Below are experts of layer 2 (counted from 0) of a mixture-of-experts language model. Rows are named router (the router's row for the expert), gate (a neuron's input weights, with its number), up (a neuron's input weights, with its number) and show model dimensions 0-255. Each number is 200 + 40 x the weight over its row's rms, rounded and kept within 0 to 999.
Before each expert's rows: "mostly gets" lists some tokens that are sent to it at least half of the time. This comes from a sample of Wikipedia text that the model never trained on.

# expert 15
mostly gets: "ol", "ph", "x", "ult", "ro", "um"
router,241,212,228,141,216,206,278,222,266,136,263,251,216,180,243,233,197,142,259,232,189,196,157,152,107,179,225,218,170,265,148,148,165,228,164,205,239,238,174,192,191,191,156,126,212,273,169,190,166,159,163,181,190,201,297,145,197,187,124,155,174,153,258,218,189,290,211,260,138,254,246,176,252,193,216,191,183,230,211,242,142,225,203,217,166,173,170,144,212,210,171,154,170,155,214,176,186,182,193,189,242,163,209,131,217,177,214,299,199,122,169,156,151,137,139,177,189,196,119,243,179,206,179,148,244,138,227,164,212,257,244,157,258,193,147,168,219,209,316,150,207,239,164,291,211,221,131,226,197,213,237,178,231,179,203,198,206,210,243,185,279,246,229,201,151,192,231,177,116,197,239,204,276,208,249,216,187,223,171,210,238,202,208,204,157,236,166,129,204,180,208,159,170,228,223,218,152,120,263,187,232,158,165,190,167,217,196,223,173,186,217,262,188,196,188,190,258,237,192,265,177,207,226,181,219,89,148,200,222,159,171,165,177,239,127,238,204,227,156,187,176,203,255,191,150,198,171,201,178,248,188,245,164,132,147,206
gate0,192,193,232,201,104,215,263,200,143,199,201,182,199,230,197,201,197,208,255,236,165,208,203,282,120,186,235,216,200,213,200,224,212,90,155,198,192,196,192,201,183,201,209,220,201,202,97,312,144,193,231,198,194,207,190,175,195,180,201,142,287,193,257,186,216,155,213,268,235,125,275,290,173,209,170,157,201,185,242,216,155,197,183,192,196,260,252,193,176,166,187,186,168,153,204,153,195,201,203,198,237,237,263,118,201,216,199,170,263,192,214,196,185,206,80,181,191,179,198,228,209,295,155,197,248,199,145,202,199,178,97,159,221,187,196,212,196,323,181,202,220,177,223,232,233,204,281,258,120,169,200,199,199,198,211,196,157,188,195,204,198,305,219,200,221,208,198,214,199,204,197,204,97,248,218,203,279,221,218,239,230,261,201,229,203,215,215,170,178,185,206,196,129,200,192,182,181,200,197,118,158,201,277,119,177,203,226,185,247,182,178,199,299,190,211,179,186,210,199,196,159,194,232,149,220,153,258,195,310,195,207,235,230,193,140,148,258,250,229,220,214,62,257,275,174,229,198,199,189,212,240,248,190,209,226,188
up0,171,208,243,171,227,159,224,197,188,215,243,175,189,194,202,197,203,296,211,194,225,163,238,208,189,213,206,150,200,195,379,173,257,215,202,265,237,194,180,244,244,200,138,216,306,190,268,171,216,193,175,198,219,193,297,98,222,234,188,192,201,202,224,152,181,190,117,214,179,196,200,205,280,214,188,285,191,199,172,308,204,213,215,126,224,223,199,207,196,210,182,190,325,208,210,142,221,183,187,156,171,217,197,201,225,233,203,200,203,158,193,156,196,203,203,168,180,205,143,190,185,207,201,211,131,200,197,260,195,170,253,133,244,189,181,170,202,201,189,214,168,155,215,200,200,189,256,214,182,202,176,183,185,184,250,261,193,195,201,218,220,219,204,188,154,381,213,212,171,121,200,184,226,271,275,247,116,252,216,230,198,200,160,196,160,195,138,204,279,206,218,189,210,190,177,229,185,192,158,133,211,193,145,197,202,176,202,190,177,147,184,152,169,200,176,202,218,213,205,200,201,212,248,171,196,177,209,292,165,321,76,211,270,225,204,195,216,195,210,180,202,195,238,197,177,182,207,207,199,229,230,230,191,193,204,50

# expert 35
mostly gets: " r", " p", " Tr", " U", " h", " Pr"
router,193,316,207,142,221,196,206,190,230,147,208,208,152,186,235,197,252,219,205,226,168,179,259,178,270,204,288,100,208,177,187,214,148,212,204,131,196,242,206,198,185,262,144,197,182,211,198,198,207,144,226,226,198,279,208,263,257,206,185,139,139,137,223,153,227,209,163,246,206,197,212,204,215,255,255,218,247,173,196,239,220,222,235,289,246,239,192,219,206,169,121,203,197,139,225,210,231,234,170,225,221,232,178,170,215,226,238,223,208,235,208,203,280,121,227,196,225,191,265,195,216,237,261,178,216,221,161,252,117,166,220,155,183,224,228,207,215,186,164,204,232,256,210,148,221,125,200,275,289,281,170,229,224,220,147,182,214,202,213,164,194,281,205,229,200,204,195,202,128,218,198,165,194,243,219,182,242,190,176,189,199,192,213,235,223,181,201,126,210,88,150,161,133,226,206,311,102,242,185,149,216,198,196,197,250,190,227,242,209,162,161,187,203,187,198,246,288,191,257,205,144,165,199,200,295,117,229,207,252,154,215,193,177,150,147,189,158,210,261,266,211,183,129,235,188,233,233,227,195,241,168,215,103,148,195,243
gate0,219,212,213,225,206,192,194,184,275,210,209,194,166,199,170,131,205,215,184,204,181,182,195,268,216,202,321,201,198,340,195,197,119,200,180,206,201,211,228,194,244,256,190,148,175,211,213,204,207,148,217,268,211,170,141,217,171,109,209,200,204,214,148,198,267,201,218,110,210,215,197,200,191,209,240,200,208,224,200,196,236,252,210,200,208,282,186,197,199,204,187,158,196,200,225,255,192,247,219,250,184,216,219,196,161,200,236,162,189,232,205,191,240,201,262,242,198,265,237,144,198,193,202,115,198,194,225,249,233,196,253,203,228,190,208,253,201,153,128,221,158,275,194,141,216,199,71,211,192,237,165,219,198,200,179,197,226,216,215,193,169,200,177,328,244,216,240,250,193,214,234,208,98,193,151,202,245,207,166,203,209,81,203,238,185,163,192,190,151,181,201,180,199,113,205,302,168,248,198,148,224,175,264,191,165,212,215,208,279,199,23,180,208,192,154,265,199,202,255,184,195,162,200,189,281,219,189,197,249,235,209,194,210,128,182,205,197,187,194,178,206,151,198,314,155,221,199,193,147,277,161,228,231,232,260,184
up0,100,182,224,195,207,205,203,111,295,190,194,197,199,229,200,122,187,198,217,175,198,220,76,244,254,239,197,135,145,297,247,201,181,196,118,208,220,180,194,207,243,215,231,158,218,225,243,158,176,130,233,254,179,173,130,205,253,189,211,197,192,231,150,210,274,200,212,206,221,201,186,206,198,199,203,186,197,255,189,141,205,217,299,203,236,199,277,187,188,157,185,199,236,208,275,288,186,183,266,201,199,173,230,200,197,222,199,182,200,226,205,164,195,196,233,207,212,230,407,232,194,98,230,205,221,186,169,197,186,200,308,188,301,211,230,203,188,194,206,118,179,191,200,123,244,202,74,200,275,165,210,184,248,247,198,212,233,174,203,211,197,161,200,308,199,162,199,271,182,196,196,216,177,202,172,271,191,228,242,202,179,198,236,194,219,157,210,216,203,200,168,169,198,161,208,195,208,170,209,115,192,203,271,205,246,200,199,225,191,206,109,201,205,201,160,178,183,207,204,224,195,201,199,202,197,198,184,165,220,203,199,239,223,199,189,206,185,198,217,159,191,254,187,321,214,208,147,237,120,225,208,151,243,199,260,204

# expert 7
mostly gets: " sp", " Br", " two", " Sp", " all", " Cl"
router,197,258,191,174,255,188,205,198,247,168,201,206,159,206,290,217,286,200,182,240,224,122,250,140,282,219,216,136,134,186,173,133,154,172,175,137,218,208,249,193,178,311,174,151,171,228,211,207,199,131,193,223,229,224,197,268,223,166,209,152,110,154,183,130,208,183,260,224,210,218,252,189,195,237,213,207,178,131,197,226,228,186,209,256,294,205,221,226,201,131,164,195,176,160,245,193,256,221,206,167,209,249,220,173,243,259,232,171,214,182,176,236,201,175,147,209,148,223,182,241,177,236,201,189,269,205,96,239,146,166,160,168,174,167,176,173,224,223,169,196,279,312,171,212,185,184,206,219,281,248,215,263,257,187,162,164,199,175,222,182,171,276,256,258,199,204,174,191,148,223,226,181,224,215,272,204,200,201,162,129,204,203,202,234,201,209,217,113,261,100,222,145,189,252,199,294,126,230,235,184,203,206,170,202,207,242,245,250,185,159,178,233,199,207,219,252,217,208,251,243,152,173,234,226,280,191,240,223,203,197,191,170,167,185,172,171,176,225,257,279,214,143,124,181,175,167,222,216,177,229,182,200,188,125,213,274
gate0,197,134,201,198,213,195,198,189,196,210,250,230,182,195,209,193,185,172,228,155,215,248,225,258,173,221,223,173,228,214,195,175,189,178,157,222,190,221,203,163,172,209,133,204,195,253,209,270,284,203,106,202,141,204,220,200,206,200,198,200,202,197,199,200,151,176,161,194,164,191,262,229,210,338,211,302,201,257,200,374,269,210,192,157,263,200,176,233,199,181,179,209,236,209,156,160,202,210,217,195,142,197,173,217,200,197,201,150,216,209,225,227,186,230,91,215,121,154,99,192,195,224,200,200,136,181,227,216,193,201,116,203,191,123,244,205,206,282,212,261,203,211,216,211,168,159,198,234,112,253,191,202,172,234,215,211,196,207,203,131,118,260,305,189,249,201,242,171,209,225,198,206,201,163,200,192,187,198,158,192,201,201,159,210,202,189,188,201,211,199,229,152,222,205,177,184,139,256,232,183,305,216,232,202,161,120,195,182,171,148,221,199,184,192,204,200,171,204,223,144,194,180,189,230,321,200,320,209,134,95,199,50,208,221,219,182,215,206,285,196,201,219,176,187,206,186,240,135,195,208,158,201,209,200,206,193
up0,177,311,224,202,192,193,225,156,193,198,201,266,204,228,210,222,196,189,209,198,211,277,204,191,164,214,179,154,233,202,204,246,222,293,209,273,173,202,209,226,207,199,133,201,247,201,199,278,200,237,198,187,202,200,188,189,203,192,207,243,176,213,179,200,129,152,168,197,225,270,199,210,191,261,194,212,163,196,197,296,212,195,190,181,205,198,200,216,200,219,181,204,211,201,121,193,261,203,97,126,184,199,245,223,182,145,196,185,324,212,234,193,206,217,199,175,129,182,202,156,201,228,185,174,200,247,192,201,192,221,30,191,203,195,270,149,204,225,188,228,191,190,154,196,198,172,217,207,194,209,189,222,206,277,238,194,190,199,191,171,154,213,185,28,299,210,194,93,225,201,217,203,200,193,202,182,214,221,135,198,198,214,192,115,237,151,197,192,199,116,180,195,199,135,225,202,199,247,167,217,198,210,210,266,168,176,186,133,221,202,206,224,285,174,174,129,213,204,197,195,146,201,204,199,297,235,193,199,27,167,187,116,249,197,264,238,236,152,268,232,211,229,183,200,254,185,200,221,139,142,188,183,201,180,205,249

# expert 5
mostly gets: " South", "ton", "ia", " John", "son", " West"
router,250,192,210,244,225,184,245,241,228,140,225,236,173,181,208,261,215,138,248,199,155,183,183,136,182,168,198,131,214,225,163,231,183,246,216,142,164,213,175,198,224,183,237,190,179,249,108,207,220,261,187,140,260,173,231,159,233,241,182,184,255,111,171,172,195,234,202,332,190,172,212,188,265,202,115,236,217,218,203,188,180,256,245,243,196,229,176,191,202,250,162,196,195,135,194,145,186,180,192,215,251,143,190,111,170,185,276,207,162,206,137,214,183,136,145,147,234,111,237,203,179,194,180,162,243,232,195,192,159,256,204,180,239,258,187,183,242,132,203,199,193,221,195,232,207,152,244,263,183,220,226,205,173,226,154,141,199,244,233,136,223,227,291,190,208,209,256,178,152,280,282,228,200,172,258,179,181,232,155,171,307,166,170,132,225,221,233,216,172,168,84,190,166,234,203,213,162,203,254,217,159,161,208,144,173,243,200,205,166,213,219,249,189,266,242,227,274,198,255,187,224,225,192,142,247,153,108,134,265,177,184,163,184,198,193,192,175,231,211,171,132,223,237,140,227,201,151,211,166,201,205,243,154,148,185,152
gate0,267,200,159,197,217,239,215,148,237,198,199,201,253,200,180,226,218,198,204,200,126,202,227,240,154,246,250,241,258,227,191,184,191,268,258,198,78,194,187,117,139,100,206,258,198,238,194,191,184,212,257,205,129,182,210,203,196,206,208,230,220,166,162,158,229,200,186,282,259,195,202,217,214,335,207,129,201,200,195,185,72,206,258,211,159,197,248,182,248,206,200,153,195,198,189,189,201,141,200,187,213,200,201,181,177,248,207,219,176,259,160,206,203,197,219,201,189,125,230,176,187,221,186,112,213,228,187,234,144,241,137,198,169,284,257,204,215,176,207,160,200,166,200,203,212,188,234,178,152,194,180,189,191,206,147,74,199,187,297,196,210,186,196,203,265,240,194,159,118,208,196,201,191,236,144,171,207,201,244,201,189,133,229,221,204,178,230,205,201,188,45,225,69,191,205,188,179,244,192,241,197,189,195,252,177,186,199,202,201,201,198,185,177,213,220,215,200,210,132,242,203,176,197,168,210,193,71,194,300,161,88,161,186,200,198,187,186,204,180,156,197,268,243,200,226,195,206,217,201,186,200,265,101,209,201,199
up0,164,218,218,176,203,195,181,240,198,200,210,198,202,239,259,236,200,228,188,191,327,189,208,209,199,130,184,200,164,184,208,152,179,171,200,200,314,200,176,283,194,200,153,83,182,179,232,198,189,172,201,214,219,222,205,199,231,131,182,189,213,183,257,247,187,208,198,112,214,222,201,98,269,206,265,222,208,200,198,196,255,182,136,180,210,227,183,156,195,228,269,202,159,210,184,228,189,223,212,195,146,302,195,242,208,159,214,139,202,160,199,167,157,254,156,186,200,245,96,332,197,200,202,289,214,199,118,160,233,207,202,134,278,203,208,200,192,201,178,203,232,130,200,231,173,235,187,122,248,182,287,247,200,163,199,216,208,192,181,238,240,226,211,163,178,208,199,227,227,186,252,167,163,183,286,210,195,268,188,199,185,217,197,258,189,206,142,197,203,201,268,222,290,189,212,202,252,136,132,222,197,199,186,231,194,225,229,202,174,131,233,201,240,292,172,215,233,189,256,211,165,169,196,270,190,197,302,162,120,275,166,212,203,230,243,199,244,201,139,193,202,208,135,180,119,297,219,194,200,236,225,147,202,194,217,230

# expert 2
mostly gets: " part", "ard", " French", " Championship", "}", " site"
router,266,198,216,269,176,234,279,235,249,174,266,219,210,184,220,194,220,180,267,242,139,173,194,186,227,220,182,181,224,231,136,158,138,233,207,170,172,256,175,212,222,162,158,166,176,268,190,182,238,165,200,206,232,198,292,149,232,162,153,166,220,165,226,194,186,208,165,337,174,235,201,225,204,176,187,244,195,259,240,180,133,165,311,237,173,226,170,107,203,141,171,224,180,155,223,265,226,176,204,228,231,148,197,107,184,164,219,279,231,212,170,195,157,128,137,175,250,189,261,183,200,221,162,108,247,217,192,166,186,237,211,164,200,215,168,205,227,200,193,167,170,182,217,229,241,162,190,238,184,264,247,217,225,267,186,129,169,273,253,238,210,227,192,220,190,184,205,215,170,245,204,225,239,226,207,220,180,192,198,191,233,165,193,85,222,209,198,135,231,181,148,197,136,211,213,223,150,191,254,166,190,145,187,150,190,247,241,207,180,311,199,201,170,297,172,204,277,221,171,227,238,152,242,144,256,135,150,206,290,172,200,135,157,222,204,252,174,276,242,163,141,202,189,204,159,234,144,184,226,186,193,218,230,188,238,195
gate0,179,182,217,210,172,194,206,169,182,191,271,202,216,173,165,188,191,276,181,171,192,206,200,172,220,201,203,203,186,281,125,235,200,308,198,138,235,192,229,213,207,189,267,222,228,215,273,200,209,214,177,190,202,174,215,250,191,173,208,189,190,128,189,199,295,201,249,283,82,199,141,141,311,201,208,209,199,231,199,200,199,250,183,202,173,219,197,204,190,250,191,258,201,171,196,225,196,183,224,177,347,201,260,201,222,206,200,204,210,216,157,193,229,195,187,204,228,197,207,239,208,232,198,190,198,315,221,221,207,325,240,193,201,211,135,185,171,205,161,237,223,216,194,143,192,213,201,210,250,209,176,242,140,162,192,171,239,206,200,196,204,217,202,192,191,221,203,225,199,195,205,216,179,200,240,214,184,204,16,218,216,205,176,140,174,167,234,198,166,260,225,198,196,182,189,339,212,177,182,201,341,168,240,181,201,207,215,160,178,195,274,192,168,224,153,214,226,196,56,260,206,162,193,190,296,174,200,236,129,202,218,254,194,223,135,186,189,94,176,217,208,168,223,194,145,185,221,195,152,196,179,201,208,160,199,148
up0,183,169,67,200,208,210,117,191,186,214,198,172,181,184,195,220,136,205,201,118,293,208,251,213,232,266,242,239,152,166,171,155,159,220,188,208,344,218,230,246,234,222,185,108,209,164,178,156,194,198,209,214,68,181,255,158,195,203,215,213,179,163,188,220,221,201,184,272,221,198,140,232,211,202,262,186,98,253,269,200,173,200,269,201,145,198,168,189,216,152,198,237,196,205,285,173,206,211,225,193,225,260,196,173,184,212,190,200,207,208,186,216,185,196,202,209,165,67,164,218,215,203,249,232,211,209,198,248,254,172,275,196,185,202,211,197,256,190,202,122,271,185,201,249,197,147,201,178,118,246,178,236,200,190,85,212,174,167,256,211,176,167,226,209,201,126,147,199,103,190,142,199,167,242,158,170,166,189,203,96,194,162,121,190,206,91,190,221,259,174,200,162,219,221,195,192,119,201,217,201,199,172,200,209,187,165,151,196,82,177,124,198,189,186,213,193,199,201,221,197,186,200,177,209,266,182,200,219,198,244,101,192,200,199,205,253,197,189,191,173,187,172,159,207,200,225,172,182,191,191,179,170,232,199,196,174

# expert 3
mostly gets: " German", " United", " MPC", " India", " American", "ized"
router,263,232,258,196,153,164,200,223,207,203,245,283,165,185,217,216,262,218,171,172,81,185,201,209,293,239,250,186,198,211,167,160,158,225,262,173,223,235,173,134,230,228,203,201,223,233,217,214,208,238,150,141,251,237,274,232,249,208,117,162,169,182,137,213,194,247,199,175,192,290,206,165,164,156,142,197,215,243,111,214,229,178,231,217,236,258,125,178,207,192,163,163,156,193,195,216,189,243,155,216,201,137,207,237,181,202,239,211,240,128,161,231,250,199,171,215,225,158,229,234,244,204,168,248,285,272,180,245,192,213,139,146,219,223,121,148,196,157,165,204,297,212,213,223,242,164,197,223,167,250,176,253,237,178,174,185,223,192,229,142,193,234,220,222,203,200,224,250,187,174,233,145,228,255,226,231,214,178,132,249,205,123,251,211,287,198,206,110,170,213,188,211,212,129,251,259,202,204,231,144,301,171,181,229,146,206,210,241,200,255,136,246,241,186,135,285,185,265,191,249,218,142,239,200,200,199,177,221,221,173,180,207,184,142,202,225,192,193,256,276,226,154,170,194,156,189,170,160,206,209,250,242,196,200,144,278
gate0,181,210,221,201,199,169,222,246,178,262,152,206,198,170,201,191,205,246,114,178,224,161,250,204,237,205,188,201,237,171,193,202,184,195,168,180,195,201,199,191,211,295,202,171,190,200,183,197,224,205,117,210,247,222,213,197,150,190,287,210,287,199,170,226,275,223,194,164,236,208,247,201,229,198,86,235,206,216,201,203,186,291,187,219,252,210,198,301,76,286,200,190,61,199,178,222,255,202,186,197,143,196,197,206,192,174,199,202,208,202,190,248,191,201,208,179,218,194,202,200,200,147,202,184,224,208,167,210,200,199,191,220,270,270,228,65,196,201,191,240,210,151,162,224,207,185,306,213,202,198,143,204,195,112,121,197,198,248,150,196,201,274,200,200,242,212,192,205,172,204,194,199,203,229,172,160,203,201,181,133,199,179,247,170,152,198,272,209,221,254,200,209,246,201,210,188,150,222,199,163,235,182,205,199,183,207,208,202,155,200,38,207,205,205,258,188,201,216,306,201,215,200,231,169,203,215,227,201,206,195,199,203,131,206,192,134,222,185,192,196,197,129,97,201,202,294,189,169,364,198,215,298,217,157,199,218
up0,287,212,204,194,136,107,158,125,151,341,196,174,238,186,213,187,183,207,114,182,205,160,290,302,197,198,204,211,180,208,209,176,196,207,182,197,205,174,197,180,251,199,204,206,264,222,184,204,195,168,93,129,201,201,126,229,123,203,188,191,255,252,142,185,169,206,265,162,211,194,201,185,198,175,205,206,190,182,145,152,200,204,297,193,284,292,182,161,201,157,226,174,175,203,153,141,205,169,205,197,33,276,198,181,177,176,172,211,198,197,208,242,187,176,218,280,168,138,178,152,220,137,204,192,216,197,198,203,207,213,211,162,257,175,172,167,200,241,180,230,194,187,182,163,204,259,166,194,187,161,153,175,209,120,209,214,262,212,174,198,190,292,154,194,233,216,199,191,196,204,160,201,309,192,224,208,253,211,200,117,161,206,179,115,201,178,253,202,191,210,235,168,212,201,166,198,201,209,173,205,260,196,214,247,279,203,200,290,187,188,198,177,226,216,195,178,148,173,192,202,193,218,149,115,203,198,288,182,166,236,208,198,219,201,181,121,201,167,229,200,203,305,199,183,144,246,287,161,238,188,200,214,199,198,201,228

# expert 37
mostly gets: " f", " N", "F", " F", "f", " Th"
router,208,240,198,222,241,167,233,264,218,130,227,240,160,227,268,263,245,231,203,225,175,160,220,153,258,210,240,111,136,203,189,163,146,206,251,160,217,279,145,153,212,251,163,168,158,223,176,195,155,154,158,211,184,235,204,230,225,157,191,126,200,134,166,180,220,231,211,198,214,236,321,173,259,211,193,179,191,165,207,289,238,220,208,221,267,188,234,192,155,183,149,162,165,168,253,201,196,211,154,237,236,166,230,155,212,241,252,196,178,172,159,260,202,129,159,161,191,193,195,237,236,271,183,176,251,205,144,223,162,151,178,108,142,140,181,201,234,137,199,184,308,288,164,194,209,131,119,229,258,252,255,242,216,147,163,173,196,236,203,131,224,261,207,266,194,219,223,209,187,229,240,159,240,205,274,178,200,195,181,204,216,200,203,212,228,199,140,84,233,98,213,202,165,189,220,248,177,237,212,195,278,193,196,204,201,212,245,208,224,194,180,249,155,238,199,248,226,213,277,210,170,177,214,226,301,181,226,211,200,187,190,175,205,154,147,210,174,222,277,219,234,175,121,218,180,141,209,241,146,179,242,217,205,192,176,219
gate0,205,216,259,182,250,165,141,226,215,180,213,196,193,303,272,108,201,217,220,239,208,265,202,203,253,208,114,200,342,206,202,197,210,200,134,159,198,226,207,164,218,238,227,225,148,209,204,164,219,219,234,201,220,177,196,278,225,190,189,222,160,193,202,152,191,211,191,197,201,210,117,0,237,200,156,198,192,213,173,187,193,207,206,254,189,268,181,202,184,192,151,189,124,202,213,247,205,206,193,174,202,219,198,212,226,200,180,158,153,297,181,159,276,190,214,198,233,232,197,208,300,269,201,202,254,209,152,200,184,208,231,208,273,186,198,182,192,214,199,190,201,208,199,222,142,203,194,317,190,199,161,191,208,200,118,232,189,144,242,236,208,199,165,198,210,192,211,202,245,200,187,171,25,205,213,189,102,200,204,186,192,220,198,184,324,204,212,176,234,209,265,165,194,188,207,210,179,251,220,166,201,190,205,225,211,234,226,214,203,198,263,239,204,186,229,308,200,182,201,267,191,199,279,245,240,179,201,208,178,199,199,266,215,122,166,213,195,199,188,273,202,202,190,193,200,206,181,204,200,203,202,145,207,199,227,187
up0,268,196,204,152,219,153,113,182,210,232,195,198,303,123,211,190,281,133,165,214,193,219,224,191,204,237,226,148,176,143,246,191,222,192,188,175,198,196,200,186,204,188,180,235,200,200,202,199,197,203,220,219,229,251,209,186,213,218,224,207,103,263,200,304,235,197,189,201,212,188,214,143,215,190,246,222,208,200,242,196,159,177,140,215,235,243,162,128,196,216,146,204,265,221,197,195,192,191,208,188,218,218,317,218,161,212,198,197,212,206,357,273,90,143,252,222,198,252,202,172,198,149,260,214,217,252,192,248,239,212,195,109,197,187,279,245,213,214,191,190,180,201,231,268,192,229,250,189,209,238,133,216,178,199,165,197,228,216,205,206,262,261,215,216,286,213,219,93,199,207,203,223,124,194,202,237,254,190,199,199,190,205,184,222,206,125,141,199,196,181,198,128,166,199,244,209,225,189,198,223,204,177,210,186,205,219,197,132,192,186,196,217,174,192,198,182,189,194,201,146,222,247,235,192,198,182,235,200,86,178,306,158,312,153,199,193,323,194,130,91,219,197,117,237,285,202,207,199,225,201,218,203,196,179,184,187

# expert 36
mostly gets: "i", "ical", " United", " States", " American", " then"
router,253,217,330,208,130,195,231,263,258,150,230,274,199,184,203,228,209,200,223,167,161,190,235,176,215,236,179,193,204,245,137,181,165,240,215,169,161,249,183,195,208,194,171,184,191,277,240,186,181,247,196,137,266,229,304,240,201,205,99,160,208,192,191,242,184,275,185,178,127,255,226,141,235,192,182,203,129,312,184,218,188,247,273,208,221,226,127,178,266,201,186,173,191,141,203,242,202,186,194,234,172,149,235,193,200,161,236,225,250,121,156,230,238,165,193,146,241,214,181,194,254,178,208,220,253,312,164,176,200,248,194,168,229,197,183,183,226,215,197,168,228,180,214,244,234,192,137,156,153,302,262,210,231,209,139,190,182,215,218,249,222,218,201,211,176,235,213,191,192,226,280,161,271,279,268,144,200,194,154,254,280,166,264,154,259,190,227,175,215,232,155,205,198,180,220,211,192,139,231,192,223,177,224,256,168,236,209,241,140,267,217,268,227,201,136,211,237,274,192,237,254,197,206,180,183,184,153,206,251,130,169,206,134,175,190,287,237,204,185,228,188,149,169,194,175,212,177,215,220,197,198,199,194,140,163,257
gate0,204,203,187,204,165,192,203,115,140,205,256,198,147,220,286,304,198,179,179,207,192,203,219,155,175,249,194,205,182,194,197,200,228,201,225,201,200,218,91,281,205,182,193,200,238,195,232,220,197,232,201,199,325,208,191,207,217,227,221,261,100,225,195,199,139,200,125,62,228,200,205,216,309,181,193,209,198,149,192,231,148,192,235,195,238,202,177,221,202,184,207,225,227,232,265,250,152,253,175,204,223,234,189,182,204,202,182,197,200,110,120,267,294,176,160,232,190,198,206,200,200,182,203,210,195,196,140,157,211,229,197,126,188,202,201,208,51,205,167,189,186,235,191,206,162,247,239,274,276,207,206,184,243,202,132,184,171,201,246,249,212,113,192,197,215,210,184,132,202,201,199,199,257,224,200,177,195,219,221,205,195,235,200,200,248,237,136,182,212,126,155,262,201,228,210,184,201,200,186,143,240,258,225,211,138,208,103,198,232,195,195,266,230,110,68,186,150,245,194,208,207,175,254,168,209,253,145,215,200,182,187,185,195,204,270,198,207,169,219,312,192,202,199,201,148,203,260,158,201,241,196,172,253,209,203,207
up0,225,212,222,273,168,215,379,254,202,190,127,165,252,215,163,197,193,203,241,139,240,227,190,243,249,254,163,150,113,220,208,194,184,197,224,191,200,188,176,209,234,110,198,179,194,194,200,211,202,120,251,207,218,214,225,204,189,193,174,198,240,196,175,192,200,222,218,186,124,195,252,142,220,203,201,171,183,246,222,198,235,200,188,142,206,210,200,206,214,178,195,197,200,225,205,220,244,260,233,199,205,201,207,202,214,194,201,260,169,211,190,206,171,169,210,125,184,227,272,225,241,209,246,196,259,200,227,149,229,106,220,213,204,337,182,258,170,202,199,250,151,173,194,201,180,177,209,81,216,220,197,239,121,188,216,181,235,199,213,186,143,199,187,190,165,193,264,205,223,209,221,255,202,182,163,229,200,191,201,168,271,185,228,222,220,210,222,190,140,193,168,182,180,151,216,216,247,176,200,150,230,213,180,219,237,194,386,211,196,259,275,202,134,369,207,221,195,193,228,187,202,204,191,161,211,67,218,132,195,222,195,207,170,116,150,236,159,214,167,92,197,209,195,218,205,166,193,199,170,197,223,215,252,210,182,180

# expert 6
mostly gets: "ations", "ation", "ions", " work", "ics", " life"
router,252,225,195,191,210,202,154,215,214,183,234,244,190,163,219,187,269,178,247,185,136,120,151,197,220,299,198,122,212,170,151,144,144,209,252,139,154,203,172,180,212,178,231,194,164,199,154,115,216,179,214,214,196,229,230,216,206,228,192,184,222,180,187,137,232,203,182,223,181,241,183,209,146,218,171,261,233,257,272,246,241,194,321,191,209,243,144,182,201,176,192,137,198,185,232,223,169,189,191,185,245,199,224,181,190,189,223,209,253,183,136,257,186,192,154,233,250,209,267,218,239,223,121,148,218,240,163,190,191,180,106,160,267,218,123,179,253,173,165,182,250,203,158,205,213,115,222,209,226,293,230,223,228,251,211,96,227,220,259,150,230,225,199,267,188,203,216,234,154,206,296,142,247,184,218,215,201,197,235,209,215,115,170,167,287,240,224,114,228,194,120,174,169,144,208,230,188,160,289,151,256,185,117,213,211,266,215,185,240,220,152,244,230,216,147,183,252,273,211,259,259,195,215,189,187,194,123,229,228,150,223,210,190,161,259,268,242,214,248,223,180,229,185,210,174,219,196,143,192,217,237,239,225,169,193,214
gate0,191,157,229,223,136,155,183,142,259,153,190,210,191,189,188,219,197,299,189,124,201,272,237,219,84,169,168,268,206,207,215,184,218,193,242,200,123,200,317,184,225,185,201,179,204,215,229,217,156,235,189,251,216,198,132,214,207,183,190,217,203,194,181,215,191,191,263,173,168,199,188,208,219,183,200,204,199,160,208,215,201,209,192,141,181,146,153,206,178,201,151,274,188,222,192,198,208,192,220,224,108,147,278,145,193,256,274,201,152,215,162,207,223,259,225,188,164,200,201,178,179,220,254,190,219,214,116,199,242,292,151,195,153,193,290,200,205,172,157,199,180,212,215,324,191,170,193,194,197,208,203,304,187,79,200,216,200,200,172,202,198,182,178,287,243,201,200,205,214,214,200,156,230,274,204,201,166,267,233,220,200,195,228,138,112,204,192,273,198,272,245,203,202,189,250,203,233,338,144,201,195,202,216,321,209,199,206,213,201,230,197,307,213,210,211,198,200,186,214,213,186,252,200,229,200,209,197,218,199,237,205,182,268,122,216,189,199,188,190,192,261,167,179,149,129,276,128,168,184,182,253,221,213,256,265,158
up0,198,158,220,203,204,213,192,191,219,207,209,139,200,216,254,197,195,173,212,236,62,189,231,220,229,186,211,150,211,214,175,197,210,257,190,203,196,247,125,219,201,193,268,200,181,196,235,184,174,185,244,192,197,200,206,256,219,209,221,211,226,239,173,188,211,230,192,202,129,163,193,103,200,201,208,175,263,127,233,235,195,253,204,148,174,210,187,197,199,139,189,210,244,170,216,200,56,195,203,214,178,182,201,212,203,102,209,134,201,204,61,175,150,165,223,205,215,29,180,203,232,249,218,239,173,206,205,211,222,227,263,184,158,202,47,225,191,155,210,181,177,227,202,190,186,131,199,199,194,199,118,128,277,197,210,172,183,137,212,198,215,231,247,201,185,188,202,186,127,262,348,192,163,199,198,194,201,189,200,223,217,205,194,180,236,191,198,211,236,201,201,198,214,266,192,228,210,199,174,302,203,203,186,197,150,233,248,200,180,210,231,184,217,225,200,199,334,204,175,219,189,213,216,191,197,229,161,171,219,197,201,195,215,232,163,206,151,282,140,209,227,245,168,152,285,158,203,211,200,199,169,192,211,208,60,235